From a checkpoint of a small mixture-of-experts model trained on Wikipedia.
Size: 10 layers, 68.7M parameters.
Experts: 32 experts in each of 10 layers, 160 SiLU neurons an expert, 3 picks a token, a softmax router.
Below are experts of layer 7 (counted from 0) of a mixture-of-experts language model. Rows are named router (the router's row for the expert), up (a neuron's input weights, with its number) and show model dimensions 256-511. Each number is 128 + 32 x the weight over its row's rms, rounded and kept within 0 to 255.
After each expert's rows: a language model's description of what the expert responds to. This comes from a sample of Wikipedia text that the model never trained on.

# expert 16
router [116 102 117 114  95 121 108 175 106 135 173 154 140 147 112 106 102 107  99 127 148 115 144 202 142 117  92 150  85 111  95 129  86 109 173 133 119 143 118 181  83 175 188  97 133 148 160 138 181 140 123 106 123 108 197 159  90 159 114 128 161 128  87 101 132 102  98 133  83  87 109 134 138 117 135 191 136 122 131 125 184 153 163 147 138 101 154  82 104 138 117 116  80 153 131 134 117 104 173 101 121 139 136 115 139 126 155 142 134 105  90 113 161 110 175 116 124 110 112 140 150 157  90  86 159 187 146 169 146 113  99  76 126  98 112 150 171 106 172 154 113 102 100 158 120 122 119  93 166 124 149  93 157 127 189 132  77 143 130 129 105 140 122  68 182 170 151 136 221 159  71  95 147 171 156 109 143 121 126  66 142 117 125  90 143  80 117  85 119  59 150 138 110 161 134 118  99 108  73 167 134  78 155 148 102 159  66 134 130 135 129 156  91 159 111 118 118 142 169 130 124  58 133 142 100 125 137 165 128 148  90  73 135 124 191 136 175  78 114 125 181 118 221 148 129 166  77 159 126 120 101 124  91 104 158 141]
up0 [157 149  85 152 107 183 114 104  98  66 153  55 144 180 120 191 124 109  54 118 109 125 197  87 172 107 116 151 176 148 157 111 142 137 140 115 103 121 138 189 125 158 147  90 171 118 181 137 143 113 156 146  97 166 100  91 160 216  94 101 169 167  96 111 106 225 113 135 149 193 102 147 141 119 151 149 122 145 101 138 142 140 153 157 108 121 121 180 114 103 121  73 156  82  89 125  92 133 102 138  89 130 180 124 109 123 186 163 156  97 129 131 186 139 137 107  84 188 116 132 134 101 172 141 140 186 143  86 122 159 131 152 180 111 136 186  85  91 103  66  78 159 133 124 133 154 134 164 130  71 183  81 156 135 133 139 109 141 141 138  75 105 169 179 159 105 169 146  31 121 126 105  96 199 198 135 131 163 128 161 137 170  89 135 132 142 121  94 157 126 113 132 197 205  90 140 145 102 146 132 110 135 168  99 158 137 115 142 139 175 132 109 165 117 168 175 168 154 168  37 106 133 161 101 123 105 150 150 193 130 136 103 181 195 145 188 152 144 139 123 126 139  87 177 134  94 116 105 182  94 126 134 200 115  84  97]
It responds to: Table pipes, colons, list dashes and linking words (to, for, at, as, by) in cast lists, squad tables and career timelines.

# expert 11
router [145 154 152 149  52 118 178 155 157 122  86 134 115 114 138 134 116  98 103 129 120  98 167 140 111  64 153 159 107 134 158 197 104  88 151 122 121 147  66 140 102 170 147 148 160 182 175 146 184 137 125 130 124  99 165 118 127 118 113 108 156 166 120  84 101 184 174 133 129  67 124  78 171 164  77 173  62  91 130 154 165  99 100 143 138  92 116  43  80 124  82 170 145 110 159 131 121 138 124 122 121 124 129 144 106 155 123 193 128 130  87 133 141 142 142 119 190  63 123 128 129 169 119 160  86 167 101 169 165 112 137  91  69 121 109 122 102  96 146 135 128 112 150 215 115  92 125 120 109 119 130 113  84 112 110 110 116 178 132 121 130  67 125 101 124 114  80 166 177  84 111 169  99 161 158 148  80 157 159  87 122 161 101 138 138 104  85 145 165  88 102 144 140 162 171 137  92  83  93 122 147  90 171 152 116 149 131 115 110 123 154 161 133 163  86 107  90 142 148 109 156 130  96 141  86 166 132 157 134 152 166 145 105 160 222 100 159 113 136 170 185 153 145 168 143 194 173 159 148  86 108 112  99 193 158 162]
up7 [ 87 100 137 134 132 154 106 163 153 175 129 124 115 100  97 156 107 135 117 115 124  43 126 109 148 148  94 140 151 149 126 145 169 117 102 112 113 105 183  68 167 114  93 104 168  88 106 158 123 126 158  90  77  94 129 158 106  90 130 133 166  80  41  84 131 135 137 129 129 112 109 124 183 137  77  94 122 105 121  79 165  78 147 131 153 135 141  95 147 115 163 176  93 175 126 134  97 169 100 135 163 138 136 116 128 101 209 111 132 126 126  92 145  89 123  88  77 158 156 109  48 179 139 149 118 142  78 201 176 147  76  81 160 154 163 179 151 129 146 162  68  90 159 110 105 161 139  87 142  83 122 181 117 158 131 133 115 164 113 154 141 124 154 126 158 109 132 157 146 109 166 178  89 115  95 162 111 102 124 110 111 161 147  76 105 137  81 170 148  54 197 109  93 167 115 120 117 177  90 121  99  85 188 183 110 114 164 105 127 135 125 161 138 169 104 121  86 109 120 140 150  50 195  77 102 150  77 170 129 135 158  85 125  80 171 148 112  93 122 145 152 137 126 117  83 147 122 110 114 117 138 160  57 136  84 116]
It responds to: Table cell separators and blanks, the auxiliaries was, been, became, and the adverb ending -ically or -ally, as in genetically, individually.

# expert 4
router [133 124 113 170 138 128 163 138 111  98 172 142 106 135  92  88 131  79 142 156 122 121 119 223 124 147  73 163 154 115  68 143 120 147  68 117 154  81 168 130 128 155 136 100 101 117 141 177 184 137 168 136 149 191 158 116 128 160  93  75 159 148 117 115  51 120 137 168  83  92 113 128  95 148  36 131  78 111 108  84 154 152 143 159 132 112 134 102 121 104 141 112 121 111  84  95 161 174 197 122 141 123 170 131 153 109 139 129 141 133 138  93 164 172  66 174 128 149 134 160  96 157 116 112 138 191 126 154 133 130  83 154 136 118  76 109  82  53 124 153  97 112 184 147  96 160 216 100 146 116 147 105 115 195 202 159 117 141 136 103 121 116 162 139 126 170  91 152 156 156 140 123 127 198 165 111 134 189 133 117 120 147 101 134 114  57 129 140 113 129 137 104 166 132  74 118  94 108 117 191 145  81 111 127  92 128  97 175 146 107 126 101 129 148 105 129  55 132 168 145 143 143 155 142  38 107 128 165 122 147 107 106 184  92 186 162 108 130 138 174 117 161  73  94 110 150 116  92  94 125  84 179 107 131 143 151]
up1 [115  76 130 184  86 116 113 137  92 124  88 124 136 171 167 136 109 111 135 111  70 122 111 125  92  81 143 130 135 128 132 117  97 102 101  93 156 126 162 165  66  99 121  80 131 115 118 117 163 163 108 130 175  90 120 133 103 160 126 139 144 187 143  85 128 107 115 134 117 152 102 197  77 186 151  92  76 146 133 162 112 162 142 160 109 108 164 111 125 111 135 160 170 127 123 171 108 122  84 114 167 141  92 100 109 133 141 100 149 109  90  87 156 165 163 154 146 100 127 166 112 145 122 107  93 157  12 129  93 105 123 115 127 163 105 112  88 133 106 123 131 143 147 118 125 152 149  89 146  61 140 150 179 120 136 132 119 174  68 109 103 118 123  94 113 117  88 108 127 175  95 104 143  43 173  73 135 157 101 165 167 170 114 126 104 123 157 105 100 105 168  87  54 100 155 126 174 115 154 106 196 183 101 133 142 122  78 143 132 133  43 165  68 139 107 138 154 121 125 141  77 128 159 136 129 170 120 170 136 151 127 115 140 144 104  98 143 129 169  88 133 148  92 124  43 165 128 211 107 148 129  99 114 151  83 100]
It responds to: Hyphen bullets and field labels in lists and infoboxes (Known for, Personal, Died, Coordinates), plus mid-word pieces like l, fl, ot.

# expert 6
router [164 147 126 128  90 105 147 102  87 122  98 128 110  93 118 153 114  97  47 127 118 119 146 135  60 150 141 200 103  86 133 141 128 139 149  56 190 162 133  78 153 124 162 128  79 153 118 145 174 102 155 141  85 152 160 116 117 122 135 146 163 122  68 162  94 119 127 166 136 101  73  86 116 166  93 150  66 150  76 166 157  81  94 153 120 159 164 135 194 126 102 177  88 133 107  99 100 159 107 178 128 160 122 131 113 136 197 163 154 174  95 177 174 117 128 185  97 143 201 150 157  81 158  98  58 129  88 121 145 152 107  89  86 150 141 176  96  81  86 109 140  65 163 220 118 109 151 148 131 147 185 125 135 130 133 145  88 167 127 136 127 111 131 178 177 154 128 128 134 118 133 167 131  98 186 108 148 141 138 123 106 147 149 106 139 106 144 119  91  99 110 131  87 143  84 158  94 124 100 111 155  88 173 130 126 167  98 125 191 153 167 117 124 195 109 159  82 176 158 179 157 136 125 111  61 182 150 148 157 202 106 158 116  88 199 143 138 117  82 166 146 138  97 163 161 152  87 155 164 118  73 181 107 128 151 129]
up7 [140 159 146 159 133  67  81  97 173  65 122 130 118 113 132  94 146 105 113  71 125  67  69 160 116 119 160 164 109 122 146  83 125 128 127 167 113 117 121  67 129 130 165 107 108 160 133  87 130 141 185 146 144  97 142 123 144 132 160 156 135 137 114 104 130 122  74 142 155 124 121 108  72  93 113  57  98  99 105 151 160 133  94 130 130 175 134  64 127 124 125 107  79 146  76  78  87  84 152 173 143 120 127 121 167  90 115  96 137 177 163 130 183 146 155 110 140 161 107 114 210 120 126 114  66 163 123 134 130 132 140 156  77 118 140 169 106 120 141 147  96 140 121 146 138 107 117 104 188 180 200 165  99 186  97 114 121 142 133 144  73  87 175 176 167 150 155 120 156 121 137 120 109 136 155 135 114 135 139 125 141 121  90 149 113 113 142 153 176 137 139 142 101 144 133 140 100 200 151 168 153 116 147 113  84 101 138 161 157 100 142 170 153 191 214 134 105 187 118 122 119 104 178  97 114 112 109 127  84 153 171 106 170 163 159 188 115  94  92 103 165 144 130 148 151 172 158 157 189 137  62  72 109 113 136 127]
It responds to: Pipe separators in numeric tables, plus inner pieces of ordinary English words, such as s-ne-aker, adulter-y, M-embers, Jane-iro.

# expert 1
router [169 162  99 118  81 157 117 127 120  89 112 126 116  82 175 119 132 115 150 146 119 124 142 214 116  93 139  91 132 133 143 173 160  85  70 114 156  65 169 160 146 124 164 108 178 146 125 140 111 147 186 144 151 108 122 149 142 154 150  65 161 127  85 144 110 168 118 158  70 101 133 116 133 124  92 130 132 112 130 164 187  81 185 119 170 135 118  60 164 170  98  94 147 129  56 136 140 171  94 140  88 137 150 136 121 154 157 117 134  60  86 134 133 121 187 110  95 101 141 106 142 151 147 107  68 139 139 106  78 151 107 106 130 102 105 129 120  93 104 112  74 126 174 163  73 109 107 120 123 142 101 123 153 161 163 179 141 165 124  96 110 126 128 122 105 165 143 160 161 122  90 173 148 146 107 191  98 163 137  55 103 142 144 122 101 111 164 136 121 153 100 168 196 142 103 154  66 124 105  98  98  74 103 129 133 130 102 168 121 126 113 170 128 129  90  95  85 135 153 129 120  94 167  96  88 217 111 204 154 162 154 145 131 183 173  81  93 135 105 178 168 158 157 139  92 193 108 139 169  89  96 114 166 143 131 140]
up0 [182 143 177 146  90 119 135 178 139 142 137 155 120 127  84 111 116 120 122 128 142  95 186 135 166  93 114 190  79 110 116 101 103 142 104 127 129 110 159 146 149 172 200 154 149  99 148 132 144 152 203  64 104  97 143 128 154  71 148 141 131 138 124 153  75 176 117 120 136 139 148 133 124 132  98 153  87 156 118 147 164 146  77  94 167 140 100 124 130 141 104 146 132  67  92 116  87 149 132 144 165 155 131 164 123 139 125 153 124 136 110 118 127 137 149 181 173  74 119  76 240 152  93  99 118 130 104 191  91 170 120  94 127 171 138 120 157  89 100 125 139 140 185 161 162 160 183  85 139 137 132 116 132 121 145 113 116 146 166 156 123 134 146 182 117  98  61  96 127  97 113 154 116 135 134 125 157 104 200 122 108 183 150 182 171  83  62  88  81 112  87 140  82 109  93 177 150 173 128 134  75 111 151  72 145  66  88  72  60 143 197 131  95 149 163 172 146 163  84 139  65 132 114 164  86 144 148 160 146 145  72 185 149 126 148 165  82 161  93  63 112 131 125 126 132 146 122 227  45  82  81 124 116  98 114  71]
It responds to: Opening quote marks, apostrophes, hyphens, en dashes, slashes and open brackets, plus name prefixes like Mc, Mac, De, Inter.

# expert 8
router [161  61 154 170 102 109  79  80 128 160 168 127 163 112 179  80 162 126  90 109 128 116 176 161  74  58 130 104 136 113 151 161 109 115  76 164 115 117 105 114 116 128 135 133 169 170 159 148 168  62 157 112 124 123 131 150 135 128 131 133 137 122 142 106 136 154 159  89 101  86 129 158 187 142  94 118  81 134  95 159 121  62 100 136 116 146 102 105 112 118 115 144 110  87 139 104  75 181 120 121 109 142 116  51 100 159 129 111 166 105 153 148 117 133 143 150 146  84 148  87 182 154 122 165 114 155 130 132 171 127 129 146 181 170  88 164 122 131  96 139 144 101 239 203  70 146 157  85 138  81 187 131 152 102 184 176 115 162  68 139 163 136 170  91  87 124 119 140 172 152 146 129 173 115 116 103 150 119 122  88 103 100 154  72 149 123 105 104 167  68 140 159  80 162 176  76 115 178 156 121 112  91 126 128 168 170 135 160 143 156 121 104  83 144 123 102  76 182 181  99 121 161 173 115  61 102 124 194 142 228 186 121 123 203 165 189 161 105 158 117 126 132 161  99  89 141 187 101 119  73 144 179  91  87 133 118]
up0 [ 80 104 105  98 165  65 121 156 146  61  74  92  88 108  86 148 108  68 161 136 154  84 122 165 192 107 161 128 101  83 105 101 102 139 110 152 133 143  55 174  61 140 135 146 141  92  60 165 118 150 135 163 188 124 124 159 158 119 191 125 125 163 124 133 148 117 142 174 136  68  94  90 149 106  96 101 142 136 178 184 122 156 117 131 139 152 131 109 154 168 179  92 132 114  62 134 117 121 147 122 106 117 101 163 119  91 145 140 155  53 142 105 127 187 114 163 184 125 172  83  98 161 115 160 161 128 164 109  54 125  82 116  73 128 167  86 124 150 184  96  96 117 151 100 118 163  93 106 184 123 124 171  80 194 132 148 124 132 164 137  87  69 160 112 163 141 148  84 113 206  98  86 136 137 106 168 112 148 161 113 157 176  77  88  91  80 130 197 113 104 110 109 106 108 102 140 155 118  97 108 151 163 122 134 119  78 200 109 157  92 163 103 120 201 121 183 153 167  96 118 107 110  37 164 206 125 100  87 125  98 173 137 176 161 158 110 122 144 189  75 143 136 105  81 177 148 113 137 116 156 138 133  80 116 105 110]
It responds to: First pieces of words beginning with consonant clusters like br, rel, gr, Pr, plus line breaks and parentheses in lists and election tables.

# expert 2
router [129 128 111 182 103  97 136 163 160 117 179  94 150 160 156 167  67 102  72 138  78 107 100 165 141  80  89 158 133  79 136 133 171 124 134 112 146 146 113 111 116 134 160 129 113 159 169 120 131 108 115  80 110 149 117 100 145 115 140  71 126 134 152 125  75 126  92  81 112 145 142  66  81 134 122 142  88 104 106 145 127 116  65 178 132 140 147 127 154 168  97 103  56 126  89 120  57 115 145 160 132 112 207 157 168 101 147 118 147  82 170  97 193 190 129 161 178 150 126  98 136 153 141 120 134 195  83 154 156  94 118 136 180 121  80 176 148  89 152 137 106 118 191 163 113 112 101 176  97  70  96 115 119 180 169 212 147 142 153 123  92  97 178  83 177 176 115 107  94 144 146 175  85 107 162 143  63 122 179 102 119 170 164 144 108  97 121  74 155 133 135 111 155 149  87 106 143 139 145 121 127 145 191 123  93 147 144 146  93 114  96 130 124 131 114 126 147 118 163  71 103 127 163  98  44 102 124 136 108 157 169 126 163 140 134 135 130 157 118 120 167 140 143  77 117 197 119 113 104 101  81 114 147 102 167 162]
up0 [107 228 209 109  67 131 115 175 175  66 183 128 114 142 143 101 134 138  93  73  82 116 101 137 153 142 131 127 165 111 181 157 122 147 140 107 167 136  91 109 138 165 146 153 146 137 164  98 148 102 173  98 161 119 124 158 115 173 149 139 129 113 124 115 114  67 179 144 114 160 147  60 101 156  92 102  98 116 120 126 133 133 118  77 149 164 122  82 144 123 180 121 163 110 148 152 125 132 113 151 121 112 138 134 170 152 133 169  93  92 119  93  91 166 174 118  83 102 151 102 185 151  94 132 125  91 154 133 162  82 110 171 101 130 106 132  90  60 196 163 137 114 124 172 126 104  99 157 151 117 169 175 114 147 211 140 101 136 123 120 143 192 165  68 104 179 101 119 137  76 138 117 134 140 178 171 121 125  84 115 153  78 138  25 171  82  84  67 184 165 150 116  73 180 176  58  99 108 132 117 189 145 131 155  92  93 129 128 109  93 150 122 103 136 171 119 152 109 127 138 102 109  87 100 127 126 132 134 121 156 141  48  92 119 164 168 107 142  91 120 119 135 114 137 138 124 117  86 125 136  86 127 158 158 122 142]
It responds to: Word pieces inside rare proper names and foreign place names, often in sports squad lists, such as Pivdenne, Herzegovina, Pinchbeck.

# expert 3
router [154  81  91 223  95 108 105 101 159 102 111 125 129 127 150 192  95  98 100 135 103 119 165 184 143  57 166  92 140  89 204 155 107  93 110 124  67  92 101  97 130 162 183 144 163 107 102 141 174 116  89 149  96 123 139  94 138 203 112  84 116 162  87 185 136  96 102  89 153 149 133 134 133 130 124 121  65 106 153 182 114  88 159 181 145  57 153 132 158 125  99 151  62 121 121 116 108 183 146 126  72  79 119 104 179 165 147 161 144 169 147 156 181 139 186 129  97 117 127 116 126 128 143 164 110 113 140 145 166 124 150 104 120  90 115 172 183 118 136  92 104 103  85 220  81 103 171 120 120 147 133 113 142 119 125 165 132 140 110 163  61 108 148  96 174 132 139 129 126  90 110 127  87 178 169 109 101 119 196 133 134 149 150 104 131 127 134  78  98 103 130 137 154 141 141 151 112 131 128 137 151  93 113 148 113  85 148 142  83 112 114 155 137 129 107  86 116 166 164  55 124 112 155  95 123 175  98  97 119 199 150 128 128  88 229 141 162  59  77 185 163 150 122 160 127 206 113 155 150  96  90 104 140 162 143 111]
up0 [166 116 129 129 147 156 135  64 150 111  88  98  77 109 153  94 156 126  14 116 132 134  84 134 140 125 191 135 110 119 135 121 118 135 119  78 144  35 126 106  83  62 156 188 122 127 146 148  83  80 134  93 156  79 152 118 121 117 143 116 186  88 125 110 119 160 109 148 135  92  69 158 111 154 137 163  81 159 142 155 116  95 148 184 186 108  95 141 115 136  95  79 138  43 143 156 210 130 108 118  71 128 175 124 124  94 213 155 193 145  69 152 133 149 138 123 154 145 109 127 170 110  86 109 116  91 108 145  80 103 185 105 152 128  90 157  88 109  78 157  80 188 172 103 153 167 161 185 140  88 103 166 187 171 119 116 140 133  96 108 133  83 142 126 119 196 157 109 150 108 102 134 109 142 120 100 158 143 123 128 128 108 157 161 138 159  78  40 113 157 134 128 134 104 129 148 124  68 130  95 161 148 189 160 100  97 112 164 149 129 109 158  98 103 108 136 138 108 131 138 115 120 114 136 114  87 106 157 105 142 142 176  92 146 143 110  98 105 128 142 126 125 133 134 195 160 147  72 166 128  74 125 132  98 133 151]
It responds to: Final pieces of proper names, mostly Slavic or foreign surnames and place names, such as -ko, -ville, -burg, -ice, -ford.

# expert 18
router [145 115 153 164 100 113 120 119 129 162 163  79 121 123 148 147 101 135 103 103 143 116 150 121 102 133 108 130  77 134 104 131 126  70 127  96  99 126  63 103 148 131 201  65 166 163 191 139 171 141 194  89  59 125 158 109  98 156 154  93 174 131  91 135 114  47 174 105  92  95 136 119  86 101  91 174 104 127 191 120 161 150 116 119 163 145 158  94 141 143  82 139  96 169 113 130 121 114 154 155 164  71 156 118 137 160 124 173 117 138 157  83 127 107 127 157 143 105  84 107 180 163 147 104 133 166 133 144 126 196 122 126 150 141 155 141 168  58 150 143  77 128 153 154  92 138 146 116 164  72 167 113 122 188 112 147 134 159 145 118  95  88 151 143 109 167 104  93  92 123  76 131 117  86 101 149 103 195 110 136 137 139 155 146  95 114  74 119 114  59  94 156 162 125 129 120  99 104 158 113 140  69 141 154 160 152  76 144 120  69 119 110  76 139 102 147 109 150 174 117  76 123 137 117  35 131 124 166 133 144 167 193 156  76 183  72 107 118 127 176 144 113 126 107 143 112 131 125 160  53  55 173 103 104 106 124]
up8 [119  98 150 124  34  87 134  89  89 114 142 148 117 127 146 161  47 155 135 160 135 121  97  70 114 185  98 149 175  68 107 173 130  88 124 135 191 157 138 194 165 153 177  84 174 167 102 130 165 134  75 154  75 132 119  94 104  81 111 101 144 146  80 170 152 145 112 143 180  90 111  88 149 139 127  57 102 140 122 126 154 160 116 139 138 127 145 134 120 173 159 149 112 127  75 186  96 157 147 127 174 119 166  72 135 124 110 107 126 128 110 167 110 114 130  83 135 138 118 166 177 137  76 120 126 150 124 108 112 131 163 117 110 162 138  87 185 112 167  89 130  73 119 181 102 149  65  78  93 126 167 144 102 121 116 145 156 157  82 132  82 128 121 140 150 140 167  88 104 140 105 134  91 179 186  93 101 112 127 108 129 131 124  75 113 112 126 130  67 116  87 145  83 134 152 100 157  71 114 122 160  99 138  53  83 110  62 116 149 146 127 112 126 143 122 138 162 155 164 109  92 178 116 143 102 149 176 125 135 125 168  54 122 112 140 134 106 161  90 148 120 123 120 161  91 144 139 113  75 159 118  97  71 118  90  45]
It responds to: Colons after labels in infobox lists (Area code:, Installed power:), digits in measurements and stats, and adjectives like public, military, human.

# expert 27
router [144 148 130 102  82  97 137  96 126 116 189 154 135 129 125 102 153 108  87  93  79 121 124 136 137 127 103 140 137 114 110 168 140  77  84  97 134  72 123 140 207 137 116 133 137 175 122 158 137 134 149 112 110 101 166 117  52 187 124 173 198 128  94 134 142 155 148 162  97 150 131  55 119 174 106  73  87  69 138 168  94  66 135 105 186 110 100 103 144 132  85 112 158 160 109 132 117 148 105 132 118 119 165 149 140 123 141 116 108 148 141 137 138 155 113 155  56 111 112  99  95 112  96 119 148 188 101 156 117 126  56 144 140 148 137 134 133  90 145 166  69 112 197 149  93 102 155 115 127 100 104 140 162 118 175 131  99 137  64 124 149  86 124  81 128 116 153 156 215 124 165 130 146 181  88 161 133 214 126 122 163 121  82  98 111 111 144  88 120 106 147 147 168 137  94 164 128 108  99 130 113 119 138 105 192 179 152  95  98  89 186  86 106 166 103 122  68 145 156 132  83 104 161 117  34 173  88 173 114 219 146 187 210 171 137  89  99 140 102 176 159 121 144 104  89 174 154  89  78 114  71 170 114 120 106 174]
up0 [188 141 114 143  72 171 161  77 143 134  97 183 150 135 121 153  89 101  98  79 133 160 171 121 137  46  97 151 144 127 120 135 166  78 102  58 120  85 161  97 131  96 210 162 153 197 123 207 144 116 126  84 107 134 156 113 131 107 152  99 100 117 105 120 126 116  99 180 122 145  95 125 125 135  83 136 169  98 121 166 170 107  60 128 181 116 138 116 130 165 169 151 159 128 116 167 168  82  96 197 110 129 154 123 107 121 122 133 141  77 129 114 143 158 153  98 126 123  58 129 165  58 138 100 113  96 187 147 104 117 157 141 126 117  46 165 151  87 121 140 181  68 150 145 114  87 161  97 119 183 146  66 176 182 116  81  89 146 116 151  96 117 144 107 125 183 116 114 122 107 110 103 165 184 118 114 163 166 124 135  81  91  89 101 134 128  58  98 134 121 143 143 178 133 133 111 132  82 123 133 105 127 106 135  61 129 121 150 100 113 149 126 119 120 100 166  52 168 118 159 119 154 172  91 116 192 134 129  88 208 142 155 158  79 136 111 120 115 137 115 123 121 186 108 123 143  83 110 145 148 131 119 110 153 158 125]
It responds to: Structural tokens in infobox and coordinate lines, such as bullets, slashes, minute marks, list dashes, and field names like Phylum, Coordinates, IUPAC.

# expert 9
router [124  77  77 131 120  82 106 167 145 113  70  94 122 134 179 131 124  94 105 106 153  97  92 141 172 111 144 187 123 113 157 189 158  92 110  90 127 122 103 131 189 130 171 117  89 122 158 102 134 102 175  98 128 153 195 116  92 197 131  90 205 139 151 104 127 177 162 132 109 105 143 139 175 141  62 164  89  69 155 181  86 110  77 158 124 130 124 132 133 111 192  87 132 169 140 109 102  87 138 121 126 154 167  94 140  91 159 136  97  90 133  90  73 140 152  87 160 128 140 139 109 141 126 119 111 165 103 131 177 102 179 132 155  86 117 119  99  60 174 110  67 153 144 172  97  80 172  99 127 114 131 126 141  77 176  98 121 148 163 155  87 170 166 112 136 126 125 186 112  91 181  98 143  89 143 136 145 207 126  74  94 176 103  92 103 104 120 129 123  68 133 144 148 173 115 171 113 177  68 142  70 113 151 161 145 132  94 101 100 137 164 155 122 180  90  91 100 135 173 139 119 119 151 106  49 101 139 171  64 180 126 172 219 119 182 148 158 100 122 170 118 167 136 122 118  87 101 139 167  96 127 158 125  85 151  98]
up0 [135  63  93 176  80 175 153 104 138 146 112 177  67 132 165 121 180 140 180 156 143 151 133 141 101  68 117 123  76 116  95 116 128 128 131 140  54 140 117 172  58 181 120 155 107 238 117 132 162 125 163 110 216 103  72 161 146 116  95 116 132 122  81 163 101 105 108 171 149 129 136 116 113 170 170 103  43 126 117  98 108 101  83 146 179 159  85 110 119 153 120 120  93 112 110 186  99 175  97  94 129 120 144  67  95 153 168 104 117 103 177 124  91 131 107 136 107  64 136 113 118 107 159 142 103 153 136 167  91  78  94 112 129 152 122 169 135 135  88 155 141  72 162 179 134 115 150  93 140 112 183 137  93 160 104 140 129 167  76 124 128  61 161 129 153 125 144  95 165 111 122 135 163  96 118 102  90 162 120 130 110 128 111  95 133 122 148 130 133 129 106 110 165 130 142 142 158  95 104 117  86 106 144 112 131 132  64 111 121  93 151 118 137 174 131 102 121  60 141 141 172 200 122  50  92 155  98 190 112 164 121 104  81 113 135 124 138 124 193  89 163 163 152 128 189  51 124 175 120 154  98 136 169 194 139 126]
It responds to: Header-row pipes and line breaks in wiki tables, section-heading words after ==, and word-initial stems such as cons, med, San.

# expert 15
router [139 152 112 169 134 139 170  73  81 137 173  77 140  77 181 131 111 158  81  94 119  97 124 100 128  72 145 177 114 121  49 112 114  96  90 129  85 121 128 163 153 146 188 167 117 128 110 109  98 145 127 134 148 119 143 148  85 205 130 108 172 152 117  99  74 145 137 147  92 136 119 146  84  91 105 200 119 129 129  85 157  80 104 163  98  78 124  65 148 101 145 156  64 162 132 146 137 176 102 158 107  83 100  83 120 103 104 101  72 102 110 117 123 158 115 110 116 118  93  98 133 106 186 158 132 187 102 172 136 125 154  78 116 159  69 133 109  79 159  86 144 143 200 184 134 138 121 148 171  97 133 122 128 124 115 125 112 158 145 167  83  85 115 102 189 177 141 144  99 105 168 164 131 112 125 122  89 191 168  80  98 163 138 108 103 110 135 113 172 111 115 117 111 159 150 135  70 137 103 113 119 100 185 114 186 133 145 169 124 135 173 140 114 102 121 146  40 106 168 163 139 167 133 100  75 169 113 115 126 183 107 150 126 194 123 128  94 127 143 166 162 114 185 113  81 184 135 192 156 104  76 158 130  92 108 159]
up0 [173 154 141 118 100  93 101 161 120 134  82 131 108 145 164 117 141 126 168 100 151 134 190 209 106 112 142 109 127 100 129  92 159 167 151 141 159 142 141 145 107 102 104 158 162 160 114  67 176 104 111 112 125 135 135 184 146 235  95 139  91 158 180 149 162 122 151 145 152 156  98  76 127 128  78 135 127  89 138 151 123 106  89 138 115 105 136  95 143 143  72 109  74 140 123  95  96 119 129 101  62  66 143  88 137 107 104  84 126  99  72 110 143 118 108 179 111 122 138 105 104  60 105 141  77 187 101 105 159 150  69 107 168  60 107 144 120 118  65 136 143 108 118 183 109 110 175 145  81 155 111 163 145 149 130 118  31 180 137  84 100 165 170 122 202 181 202 168 190 118 121 188 155 134 116 144 146 124 143 142 153 129 154 108 134  77 138  73 105  78 126  97 192 114  66 134 176 172 109 122 116 116 156 192 171 173 132 117 155 101 140 166 154  97 187 150 107 162 131 115 129 160  93 165 117 162 119  98 121 138 139 109 115 157 148  94 192 158 153 187 104 169 143 150 115 146 125 100  75  92 120 122  47 136 125 112]
It responds to: Single-letter starts of lowercase words, such as t-anks, p.m., sh-p, plus scores, closing parentheses and row-end pipes in sports or results tables.

# expert 5
router [103 142 142 147  50  87 139 157 135 157  95  80 143  95 136  65 131 113 120 113 124 108 165 126 107  56 175  86 151  88  87 179 145 103 120 157 178 135 103 110 150 157 197  80 126 119 108 154 189 107 132 125 124 142 139 106 119 136 143  55 162 115 120 165 109 154 152 151 105 114 158 168 139 113 110 152  55  55 135 112 144 171  47 118 111 153 111 101 110 157 125 112 141  96 106 121 134 186  76 125 125 165 144 101 173 100 100 114 136 104 142 155 195 106 154 159 105  88 125 111 156 102 102  85  92 149  73 136 160 172 163 109 142  86 135 119 130 139 149 147 112 161 184 128  99 171 134 114 148 167 100 150 109 130 178 154 144 172  52 170 143 154 109 129 163 141  82 168 137 131 158  96 125 197 194 124 143 132 162 137  98 104 159 144 114 133  84  97 160 157 162 113 114 163 137 146 111 145 144 132 170 110  90 157 121 128  79 124 102 134 106 176 145  79  70 123  52 132 168  89  58 105 121 134  47 168  86  98 149 196 148 141 160 152 195 115 127 113 181 176 183 175 147 139 137 184 123  94 126 119  74 130 121 131  75 120]
up1 [165 141 111  90 131 134 158 143 118  96 144 178 141 106 199 129 124 140  97 160 143 105 141 116 126 112 122 137  70 105 104 121  98  90 121 139 177 173  75 137  41 137  82 125 114 107 130 125 192 101  98 133 170 155 139 124 131 126 112 129 127 145 146  87  65 214 138 140 105  67 114 117 179 144 158 123 114 126 120 150 142 133  92  95 145 142 144  90  91  81  56 144 127 161 104 171 123 135  72 116 178  93 104 170 128 107 124 164 108 124 126  89 147 161  96 117 122 150  65 101 153 156 122  81 124 126 165 130  87  94 102 147 149 156 103 139 165  96 112 164 159 156 103 172 100 139 129 109  55  92 154 103  75 142 148 216 124 141 135  79 135 140 184 153 155 120 128 172 173  65 110 173 137 109 148 110 133 134 111  72 120 133 143 129 126  71 144 131 148 107  83 117 158 110 170 129  88 114 114 146 127 109 143 120 153  98  69 153 127 159 150 195 115  74 133 112 107 191 116 164 187 179 114 124 116 146 127  74 118 179 222  83 124 173 180  83 149 145 146 196 152 150 133 172 180 173 190  70 190 107 116  77  85  99 132 165]
It responds to: Numbers and blank spaces inside table cells of statistics and sports tables, such as 54, 41, 118, plus pieces like un-le-aded.